Experts of a small language model.
Size: vocabulary 8192, 13.9M parameters.
Experts: 2 picks a token, a softmax router, a shared expert of 64 neurons.
Below are experts of layer 4 (counted from 0) of a mixture-of-experts language model. Rows are named router (the router's row for the expert), down (a neuron's output weights, with its number) and show model dimensions 96-143. Each number is 200 + 30 x the weight over its row's rms, rounded and kept within 0 to 999.
Before each expert's rows: a language model's description of what the expert responds to. This comes from a sample of Wikipedia text that the model never trained on.

# expert 10
Description: Plural s, particles. Plural -s endings and word pieces like l or m inside words, plus adverb particles after verbs, such as floods, grew up, out.
router,170,244,210,161,240,151,242,196,190,168,193,225,213,174,234,238,216,171,169,221,195,184,198,226,184,230,197,225,152,206,224,184,228,169,238,159,238,171,181,165,170,192,218,203,171,220,175,190
down0,210,147,246,174,241,184,174,183,194,238,129,190,188,196,189,231,158,139,181,203,217,202,210,208,163,209,206,162,234,207,218,187,206,211,129,186,192,224,209,187,209,208,200,229,215,216,201,207
down1,214,222,162,192,187,189,190,191,136,172,173,184,207,201,222,211,187,249,207,187,191,202,244,232,193,225,186,196,157,216,190,173,205,161,184,247,251,197,203,211,200,179,256,204,187,241,169,189
down2,172,181,163,231,184,247,192,191,242,179,228,166,221,251,189,218,193,247,225,179,252,173,182,189,177,86,222,208,279,217,181,197,211,198,211,196,170,231,204,205,229,188,179,143,205,227,168,235
down3,217,158,226,171,194,195,170,179,181,166,164,172,234,150,213,178,166,209,226,171,176,182,227,144,194,165,168,242,197,190,230,215,249,223,151,157,245,215,228,206,192,229,228,177,182,175,184,186
down4,237,221,209,183,191,175,238,193,235,243,255,193,192,232,222,159,195,182,242,250,185,182,167,208,161,238,220,159,187,185,236,214,156,237,199,192,209,190,163,210,248,286,209,218,221,196,229,224
down5,212,193,158,224,190,181,172,195,140,228,180,150,202,180,143,181,160,233,229,152,213,203,219,159,218,187,191,266,208,213,223,198,147,193,216,216,272,160,198,232,204,171,219,185,221,187,254,233
down6,170,209,170,230,204,157,223,153,188,198,181,237,140,181,141,205,201,229,170,198,166,181,194,187,243,206,225,210,212,256,191,220,170,235,167,222,201,180,172,237,227,152,222,185,199,156,253,197
down7,238,215,197,214,220,217,174,284,158,218,162,204,158,234,210,216,256,200,172,169,200,252,190,215,194,240,159,183,193,162,156,222,167,211,142,191,243,217,175,235,151,162,173,199,185,181,226,194
down8,201,210,184,203,213,227,216,194,196,206,197,228,234,193,271,246,198,195,246,185,218,185,178,215,178,187,255,278,199,267,200,248,206,212,213,233,163,221,237,247,186,198,174,192,156,201,134,187
down9,237,182,215,167,152,168,178,202,209,215,247,206,233,224,160,211,191,184,222,219,192,196,241,171,234,182,162,145,197,201,125,218,159,190,196,221,222,222,155,222,206,214,261,168,273,249,194,180
down10,219,252,180,227,156,154,209,204,193,135,183,157,203,208,224,211,193,176,165,151,201,229,194,224,212,136,187,220,215,209,204,224,206,186,199,176,229,233,207,244,209,177,170,193,185,177,190,179
down11,138,258,185,150,218,205,154,219,222,173,157,222,207,178,231,194,126,213,217,184,179,229,188,205,211,172,149,193,227,182,163,161,212,229,190,169,206,218,213,139,224,121,172,192,208,205,192,115
down12,194,233,244,247,235,204,192,164,205,185,184,180,204,159,227,175,185,213,162,225,183,186,173,206,206,163,211,223,229,195,222,220,232,192,133,158,244,187,213,215,223,187,188,184,216,173,184,175
down13,226,223,160,215,202,210,189,208,179,198,200,202,231,177,204,230,212,193,188,219,209,169,252,146,154,240,192,277,232,218,178,210,175,157,256,243,228,211,263,166,197,186,256,149,200,253,263,228
down14,258,206,189,159,248,164,192,234,220,220,225,177,174,230,213,207,218,216,229,173,153,177,176,236,174,185,227,217,192,240,189,154,152,196,243,138,175,196,149,173,139,207,239,191,216,195,190,186
down15,212,224,138,210,184,236,224,201,164,172,177,209,227,185,198,202,185,182,209,221,184,174,258,172,213,234,166,237,238,267,194,200,201,176,247,174,232,195,207,216,196,206,201,192,225,214,188,232

# expert 20
Description: Spaces before numbers. Bare space tokens and the digit 1 that come just before numbers, in tables, census percentages, and dates, as in and 15.5%.
router,205,188,195,222,252,186,169,218,231,176,201,192,150,199,216,199,147,174,195,204,172,219,234,199,236,154,202,140,188,201,203,268,194,213,217,203,235,175,177,241,197,161,172,207,183,222,153,195
down0,146,173,254,219,207,190,201,226,198,195,180,216,195,195,218,197,213,230,170,223,132,172,172,199,205,197,172,231,207,198,231,178,144,206,218,228,129,182,212,252,207,251,219,200,214,212,224,150
down1,171,242,194,171,176,194,209,227,265,162,219,257,234,255,179,192,176,178,167,271,216,187,184,243,153,174,132,219,246,194,229,179,167,235,163,166,210,220,229,208,227,175,225,194,178,203,191,197
down2,203,190,176,218,272,185,199,254,214,158,165,159,148,124,193,246,198,167,201,173,218,177,218,203,196,193,173,201,201,227,162,170,179,181,184,195,215,170,198,197,194,209,201,234,278,205,166,172
down3,195,147,199,189,185,190,207,213,190,210,185,211,232,155,213,256,217,194,203,148,214,203,166,213,234,217,209,201,204,200,144,174,239,199,191,264,202,178,161,200,209,206,249,188,173,220,257,240
down4,214,219,238,220,250,189,207,220,161,198,256,189,198,243,214,169,196,229,224,196,247,226,202,164,189,201,209,222,173,226,230,214,228,256,205,248,196,171,140,146,197,155,207,193,230,235,214,203
down5,141,148,217,174,248,212,207,147,213,184,162,179,130,242,174,196,152,182,217,160,168,211,254,168,226,171,192,200,233,168,236,174,174,202,203,212,192,199,252,191,194,183,179,198,178,205,243,236
down6,171,195,188,220,180,216,156,195,200,261,230,217,267,216,208,203,240,152,206,230,207,193,210,219,221,209,220,194,230,208,188,200,167,193,218,154,213,245,182,204,203,229,290,230,257,233,194,164
down7,158,230,186,192,172,183,239,169,195,214,189,137,236,214,190,227,225,287,202,188,169,149,204,186,204,205,189,176,265,167,174,236,160,216,210,191,177,215,123,158,248,181,220,183,153,221,181,258
down8,135,201,243,145,205,198,179,219,182,192,184,248,253,211,192,196,200,203,197,179,264,205,221,163,191,224,205,192,223,132,212,214,187,213,167,190,172,188,178,182,205,213,214,192,159,265,186,167
down9,257,252,189,212,177,156,231,238,200,206,164,195,203,216,177,192,179,200,141,166,215,216,184,127,166,220,189,294,209,164,206,197,187,221,212,181,161,172,244,232,204,180,216,177,142,203,242,172
down10,198,183,246,199,187,187,207,219,185,223,154,130,213,213,198,180,210,249,201,183,164,240,257,171,221,196,216,200,169,206,178,211,195,187,156,246,156,197,221,221,216,193,200,205,174,224,200,219
down11,196,171,171,193,194,195,159,228,176,235,222,217,181,184,195,201,225,243,184,227,200,186,154,204,196,206,221,204,220,206,238,172,207,181,225,152,198,233,239,167,201,244,198,198,171,214,185,229
down12,217,201,237,185,174,218,196,192,120,186,202,208,218,235,197,205,198,217,234,166,235,277,140,161,218,172,259,241,265,199,178,200,204,177,181,149,214,174,262,157,172,207,199,116,219,202,229,211
down13,189,174,149,236,256,210,216,205,155,197,215,192,173,246,163,132,207,230,230,199,176,162,240,197,194,230,168,206,245,190,242,169,224,211,183,218,198,249,240,202,180,140,160,216,222,140,206,208
down14,228,223,218,198,201,157,198,216,248,251,210,204,221,198,213,204,205,189,188,228,142,231,219,200,237,188,207,175,194,157,191,174,257,194,174,241,174,173,145,234,137,183,197,163,190,198,195,162
down15,215,166,158,172,187,205,181,136,213,199,212,216,204,247,169,225,176,220,213,202,164,219,172,186,198,147,173,207,192,166,188,220,183,200,160,265,213,184,191,178,186,190,258,188,196,154,205,183

# expert 2
Description: Name syllables, compass words. Word-final syllables in foreign and personal names like Far-ah, Cunning-ham, plus compass and country words such as South, United States, every.
router,232,258,236,219,251,238,219,212,265,195,154,184,207,172,166,220,193,184,234,175,199,215,236,203,229,253,204,164,192,198,191,149,192,158,211,167,209,148,200,169,219,212,212,149,195,241,165,238
down0,232,214,192,219,171,259,155,200,167,213,216,216,214,167,234,165,155,201,245,226,221,221,145,171,201,153,175,251,175,149,188,233,204,169,201,224,192,208,213,169,201,183,206,270,239,190,199,208
down1,219,193,223,151,172,203,225,166,205,168,178,158,221,172,168,240,164,107,216,202,193,183,216,253,156,151,220,199,256,198,188,178,216,238,214,202,192,257,211,197,179,238,232,192,205,166,194,176
down2,215,165,290,151,209,205,198,158,211,239,176,215,203,209,189,234,150,159,215,194,219,243,208,217,213,195,229,187,167,210,228,155,133,234,205,203,218,238,196,191,176,195,128,235,147,230,143,211
down3,166,185,228,238,196,218,209,206,178,199,177,212,199,169,192,195,187,227,223,256,212,230,169,242,169,168,204,246,273,175,210,204,206,210,171,184,132,199,198,215,200,221,263,161,181,199,198,232
down4,223,200,228,200,194,232,187,248,227,190,239,206,184,228,220,210,184,199,250,186,251,211,169,178,249,206,218,245,224,202,157,195,231,176,169,201,202,173,198,205,162,133,230,192,186,232,210,188
down5,247,166,242,205,147,193,245,239,211,185,217,221,190,228,234,151,151,265,224,207,198,168,273,142,182,240,159,233,228,205,198,197,208,194,183,222,200,210,204,192,185,188,230,190,212,220,212,186
down6,223,256,187,209,163,202,201,229,194,171,155,199,221,176,179,218,237,231,177,202,225,198,253,236,257,227,208,206,189,194,288,183,173,204,219,203,196,143,225,225,211,214,217,189,222,169,217,179
down7,192,210,202,228,173,181,194,181,196,214,186,192,181,212,189,156,191,217,203,199,227,175,223,163,213,211,163,165,180,141,226,214,203,238,227,225,231,171,241,191,201,160,253,197,213,189,146,159
down8,158,222,252,189,217,172,199,206,184,199,161,233,201,154,223,175,193,168,174,208,207,200,184,203,200,200,183,203,231,181,179,212,255,160,246,173,206,257,222,193,182,200,226,220,193,167,183,166
down9,224,219,202,189,169,213,220,219,231,204,219,206,173,146,190,213,251,170,203,217,164,185,206,202,271,243,207,165,231,182,164,228,217,231,188,188,165,247,234,162,213,173,226,177,229,242,198,191
down10,257,169,223,187,255,152,156,237,221,210,198,188,212,167,181,226,174,203,230,179,216,206,195,205,200,205,176,184,204,244,175,202,214,192,162,223,173,185,194,208,180,224,172,168,221,193,213,215
down11,210,220,161,201,189,192,210,165,186,224,173,167,189,201,193,191,189,173,215,190,195,177,242,194,251,213,210,186,155,200,242,242,209,161,168,191,174,223,196,191,176,238,164,184,204,229,247,181
down12,121,167,205,203,168,262,219,192,187,190,209,211,185,185,195,233,176,232,259,258,247,191,135,174,175,171,217,157,210,231,222,239,214,233,226,202,262,185,205,197,175,129,225,214,231,192,197,211
down13,202,221,206,232,177,182,215,172,186,206,161,162,200,225,190,239,202,195,173,155,154,181,227,212,232,207,153,190,145,200,181,157,265,204,196,220,177,231,209,219,180,221,193,254,198,234,170,216
down14,225,152,218,169,215,215,206,217,185,204,275,283,196,228,225,225,261,191,109,181,198,164,192,208,184,214,144,200,183,223,174,175,222,282,160,200,233,187,246,247,254,224,176,170,228,221,218,209
down15,128,207,228,219,219,239,224,209,223,198,242,148,218,224,170,207,175,242,221,120,203,236,160,190,248,231,198,166,180,184,173,219,204,242,201,194,208,255,216,196,243,240,170,184,186,193,231,186

# expert 16
Description: Consonant-cluster word pieces. Short pieces with r, un or el inside words and names, often after an initial consonant, such as p-un-ches, illust-r-ations, Br, Dr.
router,204,191,192,173,169,189,225,190,203,207,195,251,208,189,180,193,220,208,176,212,230,161,177,222,156,199,205,225,181,198,218,162,222,162,158,213,152,215,162,184,159,236,215,183,192,200,200,167
down0,197,246,176,211,226,121,215,186,177,200,212,149,224,149,181,251,207,235,169,167,226,192,184,213,212,152,200,225,210,205,230,253,221,168,204,158,248,254,181,175,211,158,177,163,184,212,211,190
down1,192,182,257,252,241,215,170,216,218,186,221,225,155,207,149,193,264,217,221,176,173,220,196,171,243,244,183,136,180,185,228,179,175,187,227,151,187,212,165,210,235,206,194,217,223,215,153,214
down2,134,177,204,236,192,204,231,175,198,245,265,142,148,166,202,172,238,197,169,222,163,187,215,205,256,188,206,211,181,199,223,232,226,200,239,216,219,129,238,178,224,242,157,282,191,184,249,208
down3,223,237,112,170,254,201,158,156,255,165,243,172,145,192,222,246,164,149,159,236,221,208,233,180,186,238,198,167,220,232,221,182,225,172,163,173,130,187,203,231,205,186,183,261,215,208,162,181
down4,188,244,231,170,188,227,231,248,229,251,190,172,200,212,170,245,182,164,247,198,165,197,259,182,216,250,184,175,246,227,212,253,191,219,170,206,144,142,203,189,202,210,223,206,151,267,198,149
down5,238,164,197,212,215,232,184,203,186,193,232,227,205,221,193,201,191,194,194,200,189,174,239,266,181,224,209,190,183,157,176,215,200,229,138,213,219,201,230,221,219,229,230,200,253,256,211,215
down6,285,227,200,237,145,181,205,168,211,227,197,188,150,130,226,223,148,199,233,192,207,211,220,271,187,229,254,204,187,216,194,266,182,204,215,206,201,142,196,185,193,202,255,190,198,229,155,203
down7,154,180,201,207,194,204,160,201,213,202,215,208,132,175,199,146,232,185,220,205,226,219,225,177,220,209,243,228,172,184,178,227,178,163,134,257,199,170,199,164,177,169,256,174,193,235,224,200
down8,194,163,186,194,173,185,185,226,193,198,184,203,218,204,213,180,187,189,244,187,247,258,228,160,182,182,239,181,194,217,233,203,189,244,236,197,246,226,231,179,203,189,259,216,221,182,263,233
down9,263,175,202,234,215,237,178,162,235,235,200,213,171,209,260,186,206,158,172,215,208,183,180,205,196,185,149,198,144,191,196,156,216,230,221,211,163,198,188,203,159,176,182,223,160,209,166,170
down10,142,222,219,243,201,240,159,136,167,151,222,262,198,222,181,252,142,206,198,200,187,172,152,199,228,211,213,133,209,122,244,224,144,166,212,178,224,169,207,241,220,193,184,216,195,230,236,167
down11,166,258,222,213,224,235,189,201,202,219,212,202,201,221,142,173,219,237,246,192,202,239,195,199,207,159,284,202,235,226,210,225,203,191,226,219,197,135,249,201,211,226,152,177,166,222,224,220
down12,163,171,116,241,234,213,250,247,225,195,198,178,166,217,211,210,209,193,200,206,200,262,232,217,261,204,193,250,197,232,181,177,164,184,177,243,162,209,153,190,228,154,216,162,169,162,222,223
down13,262,210,200,160,205,189,201,270,225,242,211,180,186,242,205,220,222,223,178,192,238,199,233,212,158,195,241,228,195,203,174,215,169,198,215,169,228,162,221,205,180,204,167,169,190,155,169,212
down14,176,213,252,224,232,168,210,204,242,174,251,217,138,241,170,209,186,232,226,152,203,249,182,249,185,162,165,186,165,270,176,241,185,235,215,208,286,196,170,191,220,232,223,230,169,255,153,219
down15,172,204,219,226,205,208,192,199,139,248,206,160,174,257,208,167,145,212,201,180,173,228,246,200,205,171,231,199,196,205,223,172,192,198,225,211,211,165,218,180,207,253,147,226,219,191,238,217

# expert 4
Description: Months, places, nationalities. Month names, place-name parts and nationality words after in, New or a day number, such as November, York, Czech, the -an of Libyan.
router,223,150,196,230,232,219,207,230,254,181,194,216,200,153,196,230,185,264,245,182,242,199,191,234,232,227,240,165,197,215,200,154,218,245,190,212,260,196,189,200,193,161,244,119,174,223,227,181
down0,187,179,200,214,207,214,174,187,226,247,177,207,167,157,121,201,164,230,177,244,164,196,183,167,211,201,229,158,245,147,243,116,209,203,190,184,213,184,212,250,209,258,205,202,200,232,107,155
down1,207,210,179,279,160,192,204,177,213,194,226,207,221,243,226,267,211,196,168,150,181,201,123,211,212,163,219,268,198,195,238,200,195,192,214,199,193,226,259,192,204,226,159,201,136,226,235,182
down2,202,192,183,221,234,235,213,218,236,179,152,218,217,145,143,199,218,237,179,219,219,232,187,187,208,194,185,232,212,214,159,166,155,246,157,176,226,225,202,221,199,175,231,163,212,231,207,208
down3,200,232,183,144,189,180,132,220,163,166,228,177,197,186,154,216,238,185,205,240,233,184,200,205,216,195,191,173,181,187,234,206,165,173,246,246,191,182,192,182,211,227,212,207,194,159,223,180
down4,191,175,145,159,168,191,241,213,187,219,250,140,166,233,198,197,231,196,192,209,195,213,216,180,167,204,221,212,200,146,252,199,168,212,210,188,201,208,196,188,186,232,186,207,182,119,177,153
down5,277,262,233,210,148,164,223,160,206,223,209,251,214,202,205,204,196,204,199,176,194,184,150,200,247,227,230,214,224,170,177,198,179,180,201,197,147,190,163,224,174,151,238,171,183,212,192,235
down6,190,137,192,183,219,238,193,231,177,147,185,234,188,190,173,208,185,223,225,233,198,200,166,216,232,195,189,227,179,221,167,205,261,205,177,227,183,192,236,217,169,173,158,195,218,210,206,194
down7,202,207,204,211,196,174,244,197,281,193,247,187,206,159,203,246,177,238,188,213,212,207,164,212,220,238,166,194,227,201,260,235,212,254,194,198,147,188,169,178,234,183,221,184,173,181,183,192
down8,198,209,150,190,175,168,214,182,213,170,144,202,215,169,151,243,205,169,184,191,240,141,244,237,192,194,184,170,189,147,171,191,251,141,205,203,225,160,249,175,224,190,187,194,194,183,191,239
down9,232,202,166,208,235,160,213,182,181,156,229,192,217,183,164,158,180,181,229,206,174,217,158,247,201,168,181,169,204,177,200,189,224,205,235,231,129,176,171,209,198,204,172,228,223,188,183,197
down10,178,157,204,265,185,217,241,152,200,191,135,202,185,157,209,206,231,183,199,172,244,167,198,197,214,218,245,212,219,197,190,169,198,203,240,221,161,192,248,156,174,192,154,162,195,196,248,177
down11,224,176,169,160,171,146,229,197,182,177,215,205,253,130,210,190,165,155,263,182,202,176,169,224,189,201,178,187,188,154,167,173,262,169,247,231,214,266,127,209,213,173,193,223,233,214,196,202
down12,157,298,176,183,211,167,186,175,205,223,268,242,202,164,135,247,104,166,209,173,185,165,160,182,157,220,151,170,185,238,124,202,242,239,192,188,224,219,188,169,187,141,219,221,222,196,230,172
down13,258,206,175,198,181,188,264,209,249,181,166,153,216,210,228,210,221,220,199,200,169,265,203,226,164,193,151,211,173,191,260,202,172,203,109,201,155,162,190,183,230,205,146,168,179,164,183,158
down14,264,183,196,192,161,181,199,205,216,188,272,219,182,216,172,216,218,235,258,205,178,169,158,264,213,200,199,221,243,179,194,153,208,160,206,191,216,188,182,179,208,135,223,182,223,197,238,249
down15,205,208,196,190,234,154,218,193,179,226,182,152,203,142,190,130,135,225,265,230,163,163,119,182,217,143,179,214,229,153,207,227,214,190,206,217,230,179,173,172,244,205,208,221,203,184,220,245

# expert 29
Description: Opening parenthesis, has/had. Opening parentheses before years, units or notes, as in Height (m), plus auxiliaries has, had, have, and who.
router,144,153,203,202,156,214,134,168,190,196,237,191,166,175,170,228,200,203,195,222,194,204,185,217,137,179,185,200,230,222,205,247,211,182,219,209,174,228,230,254,232,175,214,275,239,187,242,217
down0,200,176,157,159,158,183,165,259,225,205,217,177,191,201,220,214,230,218,194,216,202,185,251,253,212,253,142,258,222,188,244,170,252,189,179,186,232,230,239,188,193,213,211,210,164,184,234,142
down1,151,206,220,201,233,210,237,232,280,177,220,183,250,235,249,197,186,193,182,175,189,191,118,203,171,206,229,180,190,169,194,161,254,224,204,196,217,245,172,207,231,223,211,198,204,191,187,223
down2,228,233,201,153,182,194,179,243,232,198,190,195,203,215,216,237,208,240,169,146,215,237,237,259,187,211,193,154,202,200,231,249,189,206,169,242,206,194,192,166,220,164,182,188,183,209,213,211
down3,202,230,184,248,206,245,181,189,217,180,183,237,205,239,204,203,230,253,169,150,211,231,170,180,190,194,248,208,215,193,235,180,230,211,258,166,167,256,194,200,247,242,201,217,172,189,191,155
down4,215,167,257,237,226,207,148,259,191,221,173,216,158,205,217,188,239,251,175,188,196,205,170,215,169,212,173,224,202,226,216,192,140,198,233,226,174,175,218,195,229,187,187,149,171,213,229,148
down5,177,162,185,224,219,201,232,180,179,146,195,205,232,226,234,228,223,166,224,221,220,161,238,226,202,221,223,210,171,182,212,195,175,202,128,224,226,214,198,199,288,207,221,237,170,206,189,199
down6,163,184,207,220,227,242,184,186,169,202,234,177,182,223,242,170,218,219,144,202,203,241,160,176,251,165,187,205,227,234,166,195,225,243,190,156,169,270,193,222,216,230,209,229,183,163,176,157
down7,158,193,205,211,196,182,191,218,145,176,166,209,270,246,184,217,174,250,163,208,263,231,264,162,207,254,182,193,216,169,226,211,186,188,222,205,196,245,201,266,212,154,244,189,222,178,194,167
down8,143,199,169,209,224,171,125,128,157,169,174,211,259,199,178,208,216,224,240,227,203,219,247,170,199,204,170,191,213,201,231,236,202,186,184,262,181,200,176,177,196,134,166,221,218,211,220,180
down9,180,175,163,253,180,172,178,230,212,204,213,195,239,211,216,186,180,260,213,197,203,212,190,211,233,157,196,221,254,204,206,195,111,202,167,206,186,189,139,209,165,189,236,204,197,201,215,189
down10,213,214,234,244,156,191,212,245,224,216,224,210,232,206,191,117,189,189,231,209,183,214,253,193,223,235,168,237,195,213,212,202,193,173,167,248,238,215,158,238,151,185,213,254,211,222,174,214
down11,248,243,204,140,202,188,220,197,170,229,201,202,234,190,170,201,214,154,161,168,241,201,186,174,243,222,192,221,186,194,204,166,198,183,191,149,188,256,190,152,214,217,264,215,193,228,239,199
down12,201,190,204,188,213,200,160,205,180,198,196,138,216,174,169,200,173,207,165,225,186,240,217,142,171,204,216,149,184,189,220,244,209,228,250,148,210,195,172,198,220,203,230,203,188,210,206,191
down13,191,166,196,198,208,170,264,215,117,206,219,189,199,197,201,210,249,155,245,174,208,187,200,199,178,239,191,203,230,240,200,199,248,151,221,239,244,245,238,236,248,200,235,211,189,158,211,168
down14,186,205,253,172,206,161,196,249,155,159,218,170,167,176,265,124,234,163,181,207,199,151,197,191,182,210,188,192,240,216,197,184,224,195,281,186,161,203,185,212,243,263,235,158,200,182,223,232
down15,222,209,135,253,178,265,220,184,224,192,202,176,218,186,196,209,188,186,180,185,259,199,207,226,222,243,233,221,217,220,150,230,162,224,226,184,171,240,233,143,204,152,190,171,148,169,163,164

# expert 14
Description: Copula and passive verbs. Articles, forms of be, and past participles after was or is, as in was elected, proved difficult, a, known.
router,184,212,163,239,177,206,226,158,263,202,241,158,190,164,169,193,208,159,184,194,198,175,212,224,214,173,232,224,230,174,160,211,208,247,175,237,203,206,232,156,164,184,272,233,262,228,188,197
down0,230,247,169,207,196,212,190,228,177,213,190,179,213,210,236,161,243,196,225,183,244,210,194,186,156,251,219,186,217,250,193,166,142,195,178,215,202,192,224,207,151,195,258,231,192,236,142,161
down1,256,228,227,188,168,212,188,217,198,219,193,195,231,152,176,270,146,219,227,133,149,216,172,220,210,246,186,200,189,264,198,182,249,132,196,200,133,176,173,162,235,228,168,193,126,198,200,182
down2,148,183,250,189,193,208,239,136,180,182,223,205,241,181,205,212,224,281,178,157,232,229,199,233,155,220,234,224,149,220,225,152,199,145,218,206,201,207,202,219,204,224,204,175,223,225,248,245
down3,202,202,191,183,217,184,232,229,200,205,216,168,229,234,167,211,213,200,284,184,218,199,260,239,192,171,176,222,230,223,253,223,202,154,207,188,190,181,199,201,195,187,207,233,236,157,201,213
down4,226,251,196,226,157,208,169,221,241,240,216,200,159,164,124,171,156,182,179,209,203,188,169,157,129,197,215,189,262,205,218,178,186,219,182,178,216,191,224,184,215,191,279,288,167,229,195,244
down5,231,206,214,143,204,186,193,187,167,210,183,179,167,232,182,165,196,149,227,155,179,209,143,203,225,218,197,169,178,171,216,244,183,198,166,235,210,187,175,220,225,231,243,204,212,204,206,223
down6,245,222,135,196,223,182,248,214,236,232,248,224,210,189,257,218,206,180,245,228,178,198,235,255,161,203,197,242,176,183,237,227,183,198,144,222,213,213,202,152,162,219,235,218,211,199,218,213
down7,210,148,240,174,178,182,239,177,177,224,225,209,185,128,157,235,197,190,170,168,181,236,227,206,159,239,216,232,206,169,204,218,195,218,185,228,216,199,186,201,223,192,205,147,174,230,204,226
down8,208,176,206,199,208,214,221,179,207,163,258,176,163,179,195,218,201,203,192,249,179,187,199,119,172,128,162,198,191,207,185,159,197,221,198,218,238,215,194,171,145,227,210,288,178,213,153,208
down9,184,184,196,219,245,211,213,210,185,191,199,226,189,162,210,245,261,171,145,232,136,255,226,201,184,203,176,248,217,221,234,182,204,215,127,192,189,156,220,211,204,210,176,235,210,219,245,216
down10,232,204,172,253,203,235,187,221,212,176,295,168,205,213,178,129,258,174,192,147,237,183,198,201,223,197,241,191,246,158,252,157,185,218,151,172,179,219,153,202,178,188,240,210,214,193,197,180
down11,215,211,162,241,193,177,187,245,189,189,195,232,194,244,159,210,234,215,223,184,186,229,215,216,193,223,213,193,127,197,175,173,189,218,224,245,147,189,223,208,206,192,151,191,213,188,188,208
down12,220,217,167,266,211,160,200,210,235,235,217,147,219,166,127,194,200,205,191,208,242,197,233,159,183,238,260,174,223,213,197,197,207,165,258,191,183,221,159,146,237,187,227,224,127,216,202,170
down13,244,197,224,256,232,211,256,144,207,237,195,183,251,247,150,276,213,196,208,213,298,183,175,139,207,178,203,271,188,277,191,181,125,188,268,207,215,217,206,212,205,205,219,201,181,211,206,216
down14,175,188,286,206,226,204,221,199,200,196,225,216,231,175,198,223,225,196,215,164,210,195,182,254,185,206,195,260,198,228,179,229,209,163,191,192,169,170,188,179,265,179,181,197,203,171,210,211
down15,166,224,200,187,225,144,222,205,168,261,194,134,195,157,186,219,188,221,166,184,217,206,204,192,239,232,192,195,190,209,145,192,186,193,207,230,186,147,239,210,227,209,247,210,162,195,170,181

# expert 19
Description: Non-Latin byte fragments. Raw byte pieces of Thai, Chinese, Cyrillic and IPA characters, plus invisible marks inside coordinate strings, such as ี, 刘, ɑ.
router,236,212,219,167,219,215,179,236,220,199,188,176,207,206,206,234,236,231,161,198,179,234,164,208,192,202,211,212,234,159,218,221,163,178,248,194,199,160,256,195,232,210,211,205,196,176,252,222
down0,221,194,183,238,195,211,242,249,222,189,196,203,205,201,239,197,208,167,158,157,198,179,184,196,199,219,202,145,194,202,210,200,205,221,209,206,134,162,239,150,223,204,225,207,233,128,221,234
down1,252,194,168,214,211,197,146,259,173,223,209,172,181,196,256,181,211,176,233,182,190,198,174,220,221,230,230,232,220,240,186,173,153,170,198,206,215,206,228,186,148,216,187,159,189,210,165,250
down2,181,196,199,313,241,198,191,167,200,225,194,192,202,158,169,239,195,221,196,222,197,188,221,163,214,216,247,203,183,211,237,200,205,190,209,213,211,267,217,195,214,153,189,224,188,197,161,200
down3,118,124,201,181,245,210,191,165,202,199,140,205,182,215,179,141,240,166,191,173,213,236,224,227,174,215,182,197,201,246,208,180,216,228,168,259,218,268,205,168,158,235,153,190,228,241,193,198
down4,142,205,161,175,193,199,253,204,182,170,149,157,222,184,181,267,229,238,232,101,221,223,164,224,216,168,241,181,166,246,191,192,150,183,222,211,198,236,232,194,228,202,162,191,200,221,230,208
down5,201,212,246,202,184,206,177,219,161,169,207,124,188,252,252,170,226,247,165,228,161,233,225,177,174,216,163,204,244,211,201,233,260,227,153,258,177,210,187,202,200,181,151,157,207,190,196,184
down6,178,169,191,199,164,181,228,161,204,238,194,190,174,196,214,194,221,207,306,241,253,169,233,174,277,209,185,217,172,194,166,238,201,182,205,181,265,215,192,242,165,218,215,211,251,205,224,178
down7,242,226,238,126,171,204,230,177,224,196,176,259,149,171,215,226,207,194,214,189,183,235,224,245,204,208,180,193,172,186,203,181,211,226,254,197,213,206,210,225,132,194,224,241,205,282,203,190
down8,160,222,175,169,187,202,167,175,198,173,221,227,188,201,194,244,214,223,223,199,281,218,170,249,191,223,205,156,216,201,206,224,218,236,181,218,227,204,248,161,231,255,198,131,206,193,188,202
down9,235,292,170,282,172,143,220,226,160,214,196,165,200,224,183,197,214,201,233,218,179,103,205,205,204,203,171,201,207,160,230,187,186,182,175,222,228,173,183,168,185,170,217,199,203,179,171,184
down10,159,224,159,167,206,179,233,197,219,187,247,157,203,244,213,168,179,148,258,213,228,224,231,169,248,204,191,164,200,141,163,166,181,210,172,190,198,186,166,166,205,222,206,241,215,199,221,216
down11,231,226,264,231,212,170,250,223,205,126,187,200,228,221,268,144,213,188,257,181,198,208,190,182,225,240,210,202,207,172,198,156,214,211,184,225,228,240,204,162,211,162,194,182,189,219,286,186
down12,200,180,205,164,197,116,191,179,233,187,189,202,212,232,192,168,226,186,203,179,227,172,209,207,222,186,193,134,253,236,197,176,185,208,182,211,202,206,177,151,149,232,220,250,214,209,210,232
down13,166,168,229,220,202,206,150,186,193,186,170,221,205,205,173,184,233,194,204,186,228,226,175,150,166,192,180,200,235,205,167,228,183,196,208,221,237,138,203,191,196,246,225,206,235,161,178,279
down14,157,244,228,204,182,221,232,205,193,198,160,221,183,224,157,179,216,180,155,207,135,157,218,156,231,178,190,165,168,197,219,195,219,246,230,179,214,145,204,216,219,182,168,203,213,223,176,183
down15,224,207,233,193,249,238,198,233,206,206,204,166,187,155,236,166,205,191,159,249,240,227,262,160,191,167,169,193,199,193,210,147,159,173,140,207,220,213,179,227,187,249,179,206,214,209,187,202